python train.py --d_model=128 --activation="polyrelu" --balance_loss=0.000382 --router_noise=0.05 --init_std_router=0.0269
Below are experts of layer 10 (counted from 0) of a mixture-of-experts language model. Rows are named router (the router's row for the expert), up (a neuron's input weights, with its number) and show model dimensions 64-95. Each number is 200 + 40 x the weight over its row's rms, rounded and kept within 0 to 999.
Before each expert's rows: "comes after" lists some tokens at least twice as common just before its tokens as in all text. This comes from a sample of Wikipedia text that the model never trained on. Tokens count by the router's weight.

# expert 14
comes after: "is ", "as ", "a ", "with ", "was ", "in "
router,151,195,224,214,212,202,209,278,210,197,225,203,198,126,173,234,176,179,193,255,241,186,288,224,130,207,292,185,166,204,226,182
up10,156,99,248,220,184,247,262,136,126,235,165,158,282,199,206,214,154,218,260,250,185,218,240,162,195,196,229,253,143,219,178,189
up11,185,211,174,211,281,252,135,292,135,160,304,247,130,149,219,215,225,157,240,216,180,281,242,256,152,223,204,157,149,198,154,174
up12,233,247,205,183,242,264,197,290,245,105,237,199,164,227,207,212,241,162,182,175,186,196,235,199,219,233,225,176,200,239,168,190
up13,200,179,204,153,159,170,217,254,227,100,191,188,192,166,148,234,242,234,253,293,243,142,256,167,119,162,226,212,184,229,205,139
up14,213,227,282,147,162,179,210,193,287,154,221,193,196,161,208,216,271,184,173,180,253,201,242,239,225,255,154,187,214,215,186,269
up15,174,204,203,228,188,213,162,248,258,232,214,229,210,182,239,181,235,218,193,188,168,69,190,198,200,91,190,204,243,226,226,193
up16,166,208,201,181,225,154,185,248,255,224,224,168,189,222,217,165,230,160,216,226,152,201,219,185,188,139,141,123,180,232,240,216
up17,209,225,159,175,225,273,218,234,150,158,249,194,185,222,212,177,234,168,170,193,216,224,329,219,165,181,281,169,173,267,160,279
up18,206,215,127,188,212,314,180,195,254,230,181,188,210,281,198,279,138,144,217,111,243,223,259,171,181,209,249,264,250,216,158,155
up19,237,126,174,230,263,169,183,205,217,276,223,186,230,241,157,199,182,190,171,201,149,238,174,180,147,181,177,198,203,183,177,227
up20,217,214,246,205,196,169,169,194,124,153,181,180,196,144,211,200,175,262,202,218,192,227,205,164,158,273,197,213,227,228,247,97
up21,187,173,183,275,206,249,164,146,184,266,250,222,204,231,201,176,218,164,253,223,168,127,164,219,124,215,212,211,109,210,161,210
up22,221,207,207,276,205,278,157,203,157,176,232,179,222,206,204,255,181,190,190,201,178,213,245,195,169,250,209,236,183,259,190,228
up23,196,208,231,175,209,233,141,195,183,143,239,131,208,198,223,232,167,192,169,233,208,158,250,225,203,228,220,129,259,211,215,170
up24,203,259,213,250,235,213,148,174,275,289,204,183,285,212,192,263,169,166,172,164,154,178,240,215,163,171,229,210,232,169,172,232

# expert 167
comes after: "\n", "\"", "'", "- ", ": ", "\"; "
router,198,217,213,212,204,168,208,188,118,161,230,221,172,134,225,176,164,245,176,236,311,204,166,247,130,180,217,177,200,279,247,186
up0,184,172,130,236,180,176,215,221,198,121,156,231,212,239,216,238,179,249,235,226,231,274,165,244,185,107,240,250,144,245,222,223
up1,221,149,177,177,197,225,150,148,159,85,253,188,194,236,252,244,149,147,171,234,171,247,211,251,143,244,199,233,182,166,212,193
up2,158,194,262,136,162,200,163,189,176,204,243,282,137,182,203,179,191,197,286,225,121,241,227,215,165,194,235,148,219,189,185,214
up3,188,168,212,202,254,129,201,184,222,144,243,137,175,168,227,268,230,144,221,212,211,159,127,215,204,197,272,216,180,229,231,211
up4,138,225,190,196,301,226,143,240,214,197,220,264,150,216,137,215,169,229,185,151,197,153,258,240,160,189,175,207,224,283,172,220
up5,170,161,196,190,230,164,284,200,153,135,221,195,171,221,202,195,128,173,146,177,249,174,223,242,155,210,225,199,179,264,193,157
up6,224,235,209,188,202,175,182,213,217,185,241,192,158,197,222,173,208,212,182,154,229,194,191,289,166,135,209,224,192,193,253,177
up7,161,222,195,244,158,237,193,154,222,164,147,227,221,201,210,140,218,224,236,169,174,184,224,183,131,192,197,278,198,194,220,231
up8,173,170,202,175,161,207,182,235,159,197,175,235,220,229,168,201,106,177,231,203,241,232,243,182,139,144,215,193,112,266,214,256
up9,171,170,205,199,216,139,220,205,256,181,282,143,147,214,156,209,136,114,231,225,232,216,207,249,204,193,194,186,199,168,153,290
up10,155,200,232,173,207,136,257,182,221,207,200,211,265,190,256,151,202,145,231,143,210,183,215,262,247,266,171,249,206,214,196,151
up11,237,170,159,206,221,235,257,165,208,232,210,140,268,238,173,287,195,140,183,256,152,166,182,225,235,216,241,241,133,177,201,214
up12,222,190,171,202,281,159,184,180,130,133,205,195,175,203,227,167,151,204,184,168,252,191,188,233,139,245,225,236,179,213,184,163
up13,243,226,178,209,202,193,278,243,174,205,126,233,168,211,191,217,191,181,197,181,197,187,193,252,125,185,188,214,154,228,162,250
up14,213,222,185,170,202,191,247,178,175,120,229,200,189,166,269,194,245,202,173,158,155,248,181,214,253,231,167,183,205,169,260,162

# expert 35
comes after: "was ", "is ", "it ", "he ", "It ", "He "
router,206,185,233,154,253,217,138,252,146,226,191,159,191,203,191,181,262,214,217,181,183,220,186,208,125,168,253,195,162,256,243,264
up10,184,219,146,163,182,209,170,234,157,194,238,139,140,162,186,204,231,130,159,166,199,280,223,182,137,186,205,283,214,211,237,173
up11,199,143,223,154,209,246,174,165,233,190,211,184,207,161,177,107,223,238,241,182,208,241,184,224,193,221,274,234,215,195,169,73
up12,223,156,199,199,230,175,238,161,251,238,153,175,192,194,191,196,192,207,109,174,233,171,253,130,261,259,140,251,234,227,164,226
up13,207,183,288,177,317,237,106,235,221,228,164,229,226,190,139,184,251,164,126,194,257,188,181,159,153,138,159,187,181,226,160,203
up14,171,144,181,157,191,225,125,154,233,258,233,211,219,226,172,203,218,201,255,275,181,233,216,255,194,152,152,196,173,172,204,288
up15,174,165,162,254,207,174,160,290,184,292,202,222,197,185,224,186,210,203,232,281,192,172,267,247,238,230,167,168,189,226,183,171
up16,168,202,187,192,216,193,212,191,225,186,171,220,204,226,212,156,216,226,213,194,187,147,168,133,167,292,166,278,285,183,167,158
up17,245,154,191,150,216,267,222,166,204,239,205,246,168,166,197,164,157,240,133,253,226,209,283,135,191,187,160,136,186,241,131,165
up18,207,155,258,237,193,284,123,254,232,248,153,202,229,200,286,234,263,218,277,231,226,205,200,179,106,269,179,178,137,177,216,253
up19,200,166,148,201,214,211,190,176,220,176,208,243,213,238,79,227,171,174,210,241,158,226,241,223,217,100,280,222,206,177,180,233
up20,166,246,258,99,202,188,176,167,195,207,146,174,225,179,169,205,153,203,170,207,187,187,248,254,204,151,207,223,125,275,176,225
up21,206,250,258,210,270,244,180,168,189,218,226,167,224,215,157,204,139,181,187,257,200,228,219,146,214,126,203,289,191,186,260,201
up22,210,270,241,178,228,239,223,216,181,213,198,227,165,212,151,124,225,221,186,177,196,197,250,227,164,152,197,190,161,231,213,189
up23,189,258,290,315,169,206,239,169,175,214,167,171,167,198,192,217,257,194,173,170,197,216,212,223,165,210,175,248,239,220,210,234
up24,197,225,236,178,177,221,230,218,141,171,186,167,236,235,213,212,166,176,220,263,191,246,165,157,224,168,230,226,173,203,262,155

# expert 203
comes after: "\" ", ") ", "\n", " ", "— ", "—; "
router,177,180,289,216,187,161,202,246,204,135,161,147,213,185,156,199,194,231,210,226,234,218,226,217,162,174,223,195,223,202,231,208
up0,197,166,229,105,206,210,127,274,216,175,198,241,167,145,190,169,169,233,259,153,147,228,278,184,155,174,259,192,120,188,211,257
up1,201,147,266,148,167,219,223,229,250,162,186,172,222,233,140,219,187,160,169,248,176,189,194,194,245,177,244,172,175,253,198,144
up2,192,154,285,199,164,233,185,260,176,184,229,194,217,142,199,224,211,200,287,212,136,182,174,184,137,186,257,202,260,189,182,103
up3,208,182,168,197,213,187,105,207,135,157,162,182,145,228,124,215,184,176,229,243,199,145,202,219,127,176,132,169,152,254,196,244
up4,213,263,218,238,194,195,191,195,217,138,223,190,220,170,129,259,151,175,140,210,220,213,208,176,176,205,291,181,169,148,297,212
up5,209,194,228,203,214,206,250,240,261,278,201,238,192,184,249,125,292,185,261,169,178,262,227,147,217,156,215,235,235,206,174,235
up6,180,185,209,215,253,264,188,150,214,161,220,158,249,122,213,179,233,230,257,176,151,141,157,252,252,206,200,165,225,218,213,219
up7,155,221,235,145,245,205,227,197,125,213,214,205,195,148,245,220,200,200,243,243,166,226,190,138,163,181,242,220,158,209,268,180
up8,207,163,274,249,259,227,118,181,181,222,230,125,223,166,236,210,161,217,259,212,102,205,193,137,171,213,255,146,262,187,209,200
up9,134,268,281,227,199,247,241,202,225,96,126,230,188,217,242,244,197,289,259,187,178,175,241,253,142,212,215,223,277,255,131,184
up10,200,214,186,180,210,235,301,196,181,167,181,172,267,165,124,290,249,175,196,230,243,186,184,207,230,225,196,222,224,206,254,225
up11,119,152,250,212,293,198,197,199,182,136,162,184,212,221,148,210,201,210,182,199,228,245,208,207,169,215,208,207,156,239,270,233
up12,226,130,272,175,154,194,182,166,204,254,173,152,241,197,175,157,201,253,209,216,198,238,213,185,130,202,239,232,226,113,173,155
up13,174,215,208,187,214,165,214,223,158,166,201,176,172,183,164,257,254,219,162,214,217,251,290,229,228,148,156,112,204,225,297,214
up14,234,173,219,175,169,156,155,241,194,206,145,211,249,112,134,224,248,130,228,181,161,236,294,162,209,148,226,176,196,189,244,215

# expert 121
comes after: "\n", "In ", "\n\n", "|", "On ", "on "
router,168,222,234,296,268,198,149,168,151,184,255,173,196,213,195,217,242,190,185,261,258,251,224,184,134,171,182,171,217,235,265,188
up0,194,137,159,202,202,171,210,217,160,247,250,139,234,183,187,230,167,181,223,226,192,194,151,205,220,203,171,149,214,194,222,192
up1,110,183,173,163,212,235,194,236,249,204,244,206,235,200,230,192,219,188,244,147,158,187,170,179,143,164,176,220,178,203,236,264
up2,199,223,188,154,135,259,219,256,163,160,244,117,254,268,173,226,241,185,196,216,269,196,193,189,205,264,139,193,274,246,134,211
up3,160,174,206,229,288,243,178,229,174,185,204,140,213,173,150,201,195,166,203,228,204,237,234,316,210,257,163,154,221,225,167,228
up4,171,198,184,177,157,201,241,224,270,116,245,149,152,207,189,181,271,133,201,278,245,177,221,182,207,221,231,158,212,173,214,106
up5,217,171,255,247,256,294,173,196,156,206,238,221,244,225,228,222,230,156,208,192,195,170,191,242,208,204,255,255,150,179,133,161
up6,224,203,197,321,241,209,231,151,147,221,200,169,212,229,163,161,247,129,133,212,221,177,263,153,201,180,198,247,151,222,165,158
up7,172,168,190,274,190,237,224,131,245,168,215,148,194,224,208,187,219,212,206,145,246,227,127,193,158,124,200,154,185,234,202,194
up8,176,159,147,213,209,174,149,239,145,194,253,206,209,183,200,177,205,173,201,150,245,191,232,157,155,190,199,235,154,182,147,158
up9,140,196,213,240,222,198,187,181,220,192,238,197,273,180,204,197,208,160,253,195,150,170,194,220,125,178,215,228,183,243,170,214
up10,151,116,256,180,184,190,180,258,143,172,206,145,239,203,156,170,226,141,217,189,207,259,194,237,170,202,170,119,211,196,183,153
up11,168,241,235,226,181,195,256,244,219,201,184,100,179,123,217,205,179,165,82,170,193,229,170,155,237,256,180,230,197,152,234,216
up12,202,208,221,231,165,184,222,208,158,130,187,188,179,207,162,197,191,245,151,250,213,197,123,159,163,190,178,46,211,214,196,198
up13,223,124,232,224,219,156,159,221,143,140,225,123,188,185,269,164,222,284,210,174,190,221,196,195,141,154,324,176,173,217,138,261
up14,179,219,161,267,199,198,251,96,128,204,239,201,174,157,178,213,209,152,294,184,231,168,157,206,250,170,252,195,255,202,242,171

# expert 252
comes after: "1", "2", "3", "4", "6", "5"
router,217,188,173,187,214,265,204,228,124,224,206,165,142,172,218,197,222,170,151,246,235,233,250,276,168,175,221,224,171,294,203,194
up0,227,258,130,209,228,258,151,262,223,207,175,188,182,182,97,222,205,160,211,232,103,303,274,187,196,258,225,244,160,157,244,232
up1,219,160,238,187,212,209,210,149,127,204,179,147,174,197,208,201,241,223,221,205,193,163,205,272,199,160,233,299,231,302,114,186
up2,183,175,177,217,188,223,170,259,131,251,138,235,240,173,215,146,194,169,210,236,251,210,217,191,260,221,174,162,170,195,221,185
up3,224,174,187,169,196,251,203,245,187,262,262,125,122,199,159,122,214,165,183,182,214,137,226,217,290,255,270,230,179,212,198,200
up4,243,178,160,227,232,153,224,281,170,288,195,242,157,216,218,202,189,167,246,213,275,191,166,176,170,191,215,215,227,219,195,163
up5,148,235,203,235,170,261,166,146,196,187,175,133,197,173,185,192,339,218,194,250,221,267,178,208,220,211,213,236,259,219,226,220
up6,219,236,156,180,159,162,174,237,165,154,250,167,197,187,213,207,125,122,217,264,194,155,227,213,239,154,262,192,183,247,195,129
up7,229,166,223,219,176,290,162,200,186,250,167,157,164,244,190,170,261,126,165,190,178,224,198,210,315,181,219,198,208,210,200,225
up8,223,182,234,227,213,193,230,218,272,160,162,172,143,222,274,255,247,214,193,131,170,211,158,233,138,270,241,178,204,205,264,146
up9,238,295,107,226,208,220,171,238,248,158,228,219,173,159,198,235,240,142,184,184,229,189,176,313,160,234,194,145,137,169,168,153
up10,212,227,209,171,236,200,153,243,178,214,203,123,185,222,156,199,244,185,228,152,176,240,250,257,193,249,162,211,139,219,182,214
up11,231,177,200,192,160,221,196,262,166,194,219,177,229,240,196,237,210,170,178,228,187,198,216,206,215,193,275,179,141,186,152,248
up12,215,184,124,193,206,148,200,193,205,179,218,114,209,201,236,140,156,161,116,198,172,197,230,168,181,200,194,252,262,239,250,190
up13,224,176,264,221,215,226,216,241,167,260,202,290,204,189,227,245,55,167,182,162,206,191,269,193,231,165,194,237,193,245,183,107
up14,186,125,237,209,251,214,262,299,167,219,242,265,220,195,183,248,190,208,234,212,248,156,219,155,147,268,161,147,148,224,209,172

# expert 230
comes after: "| ", ".", ":", "/", "Votes ", "· "
router,216,171,213,250,216,199,205,188,173,157,190,192,186,138,180,175,167,258,153,284,248,208,198,280,219,156,226,204,190,279,217,245
up0,185,253,215,272,216,142,187,229,181,214,195,198,197,198,238,216,179,182,163,260,225,262,204,118,242,149,219,222,221,186,206,212
up1,174,152,170,282,185,176,211,195,248,159,213,203,169,305,232,190,168,214,124,191,234,172,153,179,203,199,115,200,245,169,200,256
up2,137,142,105,192,133,173,128,256,190,163,210,163,158,195,231,178,216,210,153,150,193,165,126,312,207,204,214,254,167,215,72,194
up3,140,175,255,177,199,181,258,189,217,209,202,259,188,219,275,180,214,272,175,235,214,168,160,188,222,114,166,230,215,300,140,255
up4,258,198,244,205,229,131,191,215,221,221,228,139,198,157,302,114,145,203,213,208,201,279,204,231,257,235,283,165,144,228,237,205
up5,215,223,230,165,180,114,240,193,255,235,245,204,155,186,193,157,195,182,204,263,253,243,174,271,195,197,124,215,205,245,205,350
up6,237,202,162,163,183,238,175,139,185,233,163,207,236,206,259,222,167,279,139,267,223,270,143,232,221,207,192,152,152,218,210,238
up7,178,222,201,167,150,251,236,173,270,212,212,232,173,204,185,250,171,118,142,208,261,179,196,223,252,195,210,165,219,214,243,188
up8,212,191,284,209,233,190,147,186,198,227,229,230,216,248,278,198,194,170,214,195,228,177,206,258,182,227,224,190,171,195,277,155
up9,182,123,162,216,199,258,222,228,233,295,181,203,205,172,222,257,217,193,173,130,224,233,239,229,186,218,173,174,193,241,244,181
up10,176,98,211,245,200,77,228,181,223,123,162,191,195,213,160,211,283,206,203,217,141,189,143,232,198,190,146,239,255,201,174,212
up11,240,119,245,228,192,179,185,192,206,193,215,158,216,209,191,221,168,208,173,206,224,223,192,263,253,203,226,227,174,214,221,210
up12,207,184,237,219,195,124,127,117,205,143,210,215,184,169,217,171,188,173,118,251,258,175,239,196,230,224,259,217,194,184,168,319
up13,205,242,246,163,215,203,242,270,133,147,194,230,182,234,258,205,208,224,249,239,166,196,165,236,198,185,255,200,247,206,147,187
up14,209,105,255,185,261,185,188,278,221,186,182,184,172,172,201,155,208,198,186,228,231,167,173,277,211,191,206,180,213,225,184,196

# expert 65
comes after: "=", "\n", "\n\n", "is ", " ", "also"
router,155,231,289,273,201,226,156,269,173,159,190,193,195,176,174,233,159,253,177,263,230,205,292,284,179,146,231,173,206,268,213,177
up0,214,254,203,188,202,254,218,180,160,264,198,231,218,181,174,221,165,239,193,170,229,132,244,221,262,240,276,148,161,255,214,231
up1,232,181,242,227,166,245,182,222,196,213,242,220,211,224,153,192,202,244,228,220,176,175,246,199,219,182,261,192,182,149,168,216
up2,194,184,218,247,153,127,211,106,209,210,226,167,143,197,190,232,247,131,195,197,212,168,161,312,190,216,142,145,158,222,176,203
up3,181,223,205,169,233,230,199,226,231,151,204,131,153,195,189,201,192,227,142,244,177,257,338,265,254,171,226,208,200,287,162,256
up4,149,246,181,337,211,204,109,167,248,172,210,189,177,235,162,222,110,267,144,256,244,202,263,176,144,100,193,167,193,161,185,202
up5,186,261,225,220,183,168,283,198,211,155,217,269,143,164,212,226,170,186,168,212,183,206,251,267,168,188,253,237,224,269,204,166
up6,205,201,261,165,221,152,188,249,209,164,235,185,185,217,224,229,260,177,180,143,183,189,185,199,158,221,266,170,213,197,217,185
up7,106,236,224,172,130,207,205,206,152,205,292,162,217,181,202,179,172,192,129,252,256,157,243,193,197,182,308,172,288,169,296,257
up8,165,199,172,195,243,233,140,223,188,195,274,225,151,214,152,228,143,152,208,219,134,197,271,267,209,149,204,223,256,288,146,172
up9,216,180,233,251,193,194,192,182,221,214,176,222,204,210,249,191,153,152,149,180,201,133,206,276,170,255,217,243,216,283,237,246
up10,216,175,195,160,207,237,234,225,279,213,147,162,195,250,278,166,183,171,236,187,232,139,182,163,139,219,189,195,226,299,257,123
up11,167,217,216,272,228,203,148,225,190,184,156,235,273,171,200,248,208,163,208,267,272,151,123,233,219,187,196,126,200,184,214,222
up12,186,149,287,165,183,266,233,270,232,172,291,191,119,180,192,227,266,197,125,253,255,204,302,192,236,219,126,195,173,245,220,232
up13,184,188,273,166,200,247,228,198,228,158,167,312,253,179,169,183,144,195,206,233,169,143,176,172,231,250,201,193,159,215,176,159
up14,242,228,186,224,193,176,113,200,215,267,190,193,191,223,186,209,133,265,144,228,250,129,232,217,180,184,318,145,234,233,220,205

# expert 118
comes after: "| ", "; ", "(", ": ", "$", ":"
router,192,150,224,231,199,193,219,163,238,147,125,237,160,196,209,194,213,255,213,295,267,295,175,193,111,225,203,188,178,246,208,140
up0,178,278,181,144,185,169,190,181,186,184,202,230,142,217,206,188,206,174,175,176,201,210,219,239,179,179,222,219,187,194,183,204
up1,142,148,293,202,114,207,214,147,219,113,171,256,271,174,187,194,222,212,211,207,193,175,238,231,198,197,191,257,270,230,231,185
up2,166,183,195,234,245,166,215,145,237,140,198,197,247,248,209,154,153,177,160,213,244,241,223,186,241,186,121,264,249,168,208,254
up3,142,180,190,231,129,249,151,176,248,192,177,221,169,214,202,202,302,228,210,228,181,163,190,228,167,234,207,279,198,244,147,184
up4,198,211,193,175,205,235,239,210,264,267,193,233,262,222,157,157,182,281,143,244,208,210,177,160,205,116,226,186,143,197,170,125
up5,246,191,228,189,219,189,177,203,196,224,160,214,216,124,338,162,203,225,244,252,165,220,202,151,181,186,256,148,267,216,236,134
up6,215,192,202,235,240,253,190,202,211,156,196,240,160,193,229,152,271,226,248,258,142,204,249,168,213,217,271,173,223,216,146,198
up7,216,148,234,227,227,163,189,185,130,168,127,193,262,185,207,184,180,205,181,152,287,213,211,234,232,176,162,165,204,193,161,169
up8,214,199,207,195,254,187,215,186,189,218,163,181,175,178,282,170,278,284,162,281,178,166,234,220,190,158,203,172,153,142,167,225
up9,162,218,168,261,174,228,182,209,209,241,138,249,162,203,250,170,217,219,262,202,123,158,233,243,243,232,174,263,190,113,162,142
up10,159,165,273,132,213,192,210,209,260,157,166,101,249,190,175,177,119,155,192,175,180,91,185,202,199,168,186,275,194,165,247,215
up11,149,129,224,253,189,248,211,161,169,226,162,137,199,181,237,137,218,219,190,201,204,291,187,193,198,183,206,202,214,149,269,127
up12,247,270,210,190,209,252,222,202,140,171,143,224,221,163,239,202,157,221,207,272,251,248,192,170,218,139,132,191,213,195,190,206
up13,162,199,215,185,190,199,172,203,145,191,256,204,285,223,262,261,182,247,259,200,260,233,182,82,182,194,198,166,131,149,154,136
up14,208,198,201,244,230,173,241,157,250,92,243,188,208,175,191,261,183,216,180,188,243,212,131,189,160,188,229,173,205,222,204,216

# expert 250
comes after: "\n", ")", "==", ";", "information", "a"
router,180,219,192,267,246,266,227,222,125,227,247,193,173,191,174,225,205,209,194,312,271,230,154,245,198,201,178,176,167,308,229,196
up0,158,168,222,216,176,176,197,179,217,289,259,170,213,182,154,224,173,240,243,182,226,187,133,179,195,193,220,183,185,208,188,306
up1,202,146,147,267,222,228,212,125,131,185,191,190,180,182,184,240,271,209,169,311,212,224,209,211,196,258,190,182,174,184,179,205
up2,214,177,218,206,182,235,194,244,142,184,233,177,213,188,126,177,182,205,162,161,251,162,230,209,218,355,203,139,237,205,172,171
up3,190,207,235,282,186,315,260,137,247,230,208,196,190,140,233,281,213,231,173,198,152,224,196,311,144,230,171,166,149,197,272,281
up4,175,273,222,141,166,280,185,211,185,192,224,124,169,217,247,148,212,266,209,262,222,272,221,247,214,238,232,213,216,154,117,166
up5,272,210,263,192,204,259,134,182,204,226,318,210,166,223,150,197,198,255,229,225,261,189,216,184,219,204,162,200,193,217,226,212
up6,255,230,246,202,156,211,183,239,220,223,165,202,206,220,220,214,201,147,197,186,188,174,164,171,227,102,278,145,188,219,228,205
up7,115,277,188,170,160,256,193,223,191,184,300,182,172,187,226,191,159,197,245,203,227,201,173,216,135,169,170,179,199,263,181,170
up8,139,196,236,256,192,238,264,184,199,163,255,208,188,203,239,148,169,279,179,229,239,316,82,220,148,251,202,245,206,222,212,152
up9,210,188,218,204,198,263,189,217,184,188,243,265,217,230,192,203,239,207,226,235,268,240,180,201,197,232,211,243,183,184,180,181
up10,273,85,129,295,243,274,240,194,162,199,156,204,182,229,159,203,240,185,120,219,200,206,171,238,195,242,254,204,207,165,160,205
up11,196,135,213,301,260,141,169,162,183,282,172,175,189,190,201,199,200,172,196,218,178,264,240,258,284,224,241,206,219,240,281,229
up12,210,178,184,164,134,213,247,194,149,190,252,136,195,251,181,163,244,177,206,212,237,234,158,180,255,147,207,150,190,214,193,197
up13,214,181,198,221,256,208,218,210,73,193,209,143,150,259,166,202,245,133,47,208,253,192,192,194,172,163,226,247,185,177,237,214
up14,207,135,196,206,240,231,232,230,210,214,149,228,160,216,177,206,228,171,228,206,266,199,184,175,227,204,190,193,193,233,170,227

# expert 147
comes after: "\n", ") ", " ", "2 ", "1 ", "1"
router,135,175,246,299,267,105,173,217,190,191,170,199,196,112,146,182,219,280,219,214,217,218,183,244,159,215,186,191,193,303,193,189
up0,175,218,256,228,161,225,108,196,157,186,237,153,229,262,229,249,233,218,229,169,239,218,276,256,269,193,179,132,223,194,172,224
up1,99,244,193,212,207,218,147,219,126,137,187,188,249,163,153,191,174,226,162,137,211,211,210,258,180,296,172,172,199,161,184,199
up2,200,219,188,181,156,254,220,217,237,226,147,140,241,117,227,219,152,199,198,232,201,230,143,159,239,110,171,221,159,190,178,219
up3,254,218,151,253,179,176,153,116,210,174,130,87,169,121,205,227,189,265,225,214,166,186,209,240,199,190,235,179,183,202,194,230
up4,170,209,202,165,155,205,238,169,176,234,202,199,201,140,170,170,180,200,248,199,265,262,293,185,168,201,162,220,106,231,150,227
up5,200,132,245,208,170,165,190,267,193,293,235,235,231,183,151,184,212,189,191,229,192,205,318,197,257,243,215,244,188,209,186,243
up6,139,162,135,164,207,164,228,240,215,244,148,240,174,159,156,211,211,238,242,252,218,213,178,206,249,155,193,175,185,260,190,206
up7,197,201,189,251,327,169,169,236,181,187,132,136,223,155,163,211,247,212,255,233,131,192,252,264,157,129,181,151,199,208,157,151
up8,189,256,215,195,244,251,204,223,204,229,108,142,218,115,158,201,236,189,215,129,175,176,204,225,170,260,224,223,183,195,172,221
up9,212,248,201,241,179,249,212,132,208,244,220,209,170,160,173,226,228,200,117,242,215,245,102,227,170,163,227,194,187,187,208,222
up10,198,205,250,224,277,141,190,221,200,220,232,203,193,234,127,121,243,264,300,225,206,216,265,224,164,238,183,199,176,270,156,158
up11,202,216,258,140,193,238,170,155,170,232,261,261,140,195,220,182,234,218,179,196,199,196,196,169,214,193,174,183,205,222,206,121
up12,182,176,263,161,132,221,195,228,200,189,249,232,212,180,220,231,205,187,281,189,207,187,163,220,159,252,213,255,217,210,240,158
up13,156,182,205,239,224,220,154,269,261,181,266,211,174,156,200,236,242,236,187,157,180,232,203,230,178,156,210,233,177,260,198,214
up14,150,255,307,185,210,223,237,207,217,185,214,180,152,160,169,183,172,255,264,205,216,168,162,228,113,235,177,205,178,238,201,213

# expert 11
comes after: "201", "200", "199", "202", "198", "197"
router,207,234,224,202,239,219,85,222,140,170,221,167,171,205,209,255,156,250,205,235,254,303,257,238,145,150,220,187,164,226,200,166
up10,200,156,117,230,163,245,188,210,134,208,203,131,192,121,201,244,171,253,201,206,212,180,173,191,207,227,248,203,217,207,209,195
up11,215,276,200,171,121,215,142,220,245,131,235,213,231,191,212,272,165,238,215,260,240,230,285,202,156,180,216,236,188,134,182,235
up12,258,289,181,162,249,224,210,153,199,157,248,201,122,165,126,172,192,226,166,180,173,186,171,268,160,200,233,205,166,230,199,149
up13,280,207,261,193,192,226,169,227,214,239,240,195,142,229,290,238,170,156,245,175,213,245,179,213,159,193,218,194,169,241,218,222
up14,157,271,156,249,238,170,184,229,221,175,209,171,233,219,227,308,178,247,255,198,235,211,273,247,175,264,188,140,159,262,160,189
up15,234,208,245,169,184,155,210,187,194,180,165,207,213,220,220,249,134,253,199,158,197,261,209,257,276,291,200,184,194,173,214,145
up16,241,222,200,244,218,257,154,130,169,184,202,259,216,237,221,168,134,130,250,172,198,167,213,195,106,221,161,171,234,164,234,184
up17,165,214,213,277,231,295,156,219,253,230,150,191,177,156,182,249,135,168,199,231,203,224,273,209,211,225,253,153,189,167,179,228
up18,221,227,229,248,239,231,197,161,155,156,282,161,233,190,175,211,232,117,193,188,191,189,218,162,158,199,141,182,208,149,198,203
up19,312,200,245,174,188,206,195,213,194,196,183,203,188,231,298,228,270,214,247,207,214,129,185,199,195,203,178,206,165,248,172,169
up20,221,231,149,157,230,175,113,195,171,150,231,166,196,194,137,230,259,225,176,186,162,183,218,241,179,225,167,255,213,253,193,170
up21,216,227,171,180,217,139,248,153,183,139,171,219,195,160,191,223,150,246,208,121,200,256,121,219,186,161,203,212,162,244,196,186
up22,237,201,257,245,181,216,188,201,229,184,163,221,224,207,216,199,124,223,197,258,132,274,190,131,189,152,180,173,165,108,203,155
up23,203,253,208,263,210,176,221,208,151,209,219,221,219,170,214,265,283,234,214,214,203,262,150,196,182,228,250,172,190,189,235,181
up24,249,173,264,186,233,316,129,180,167,183,153,185,205,243,198,193,231,246,205,212,235,148,222,222,262,154,278,230,222,213,205,194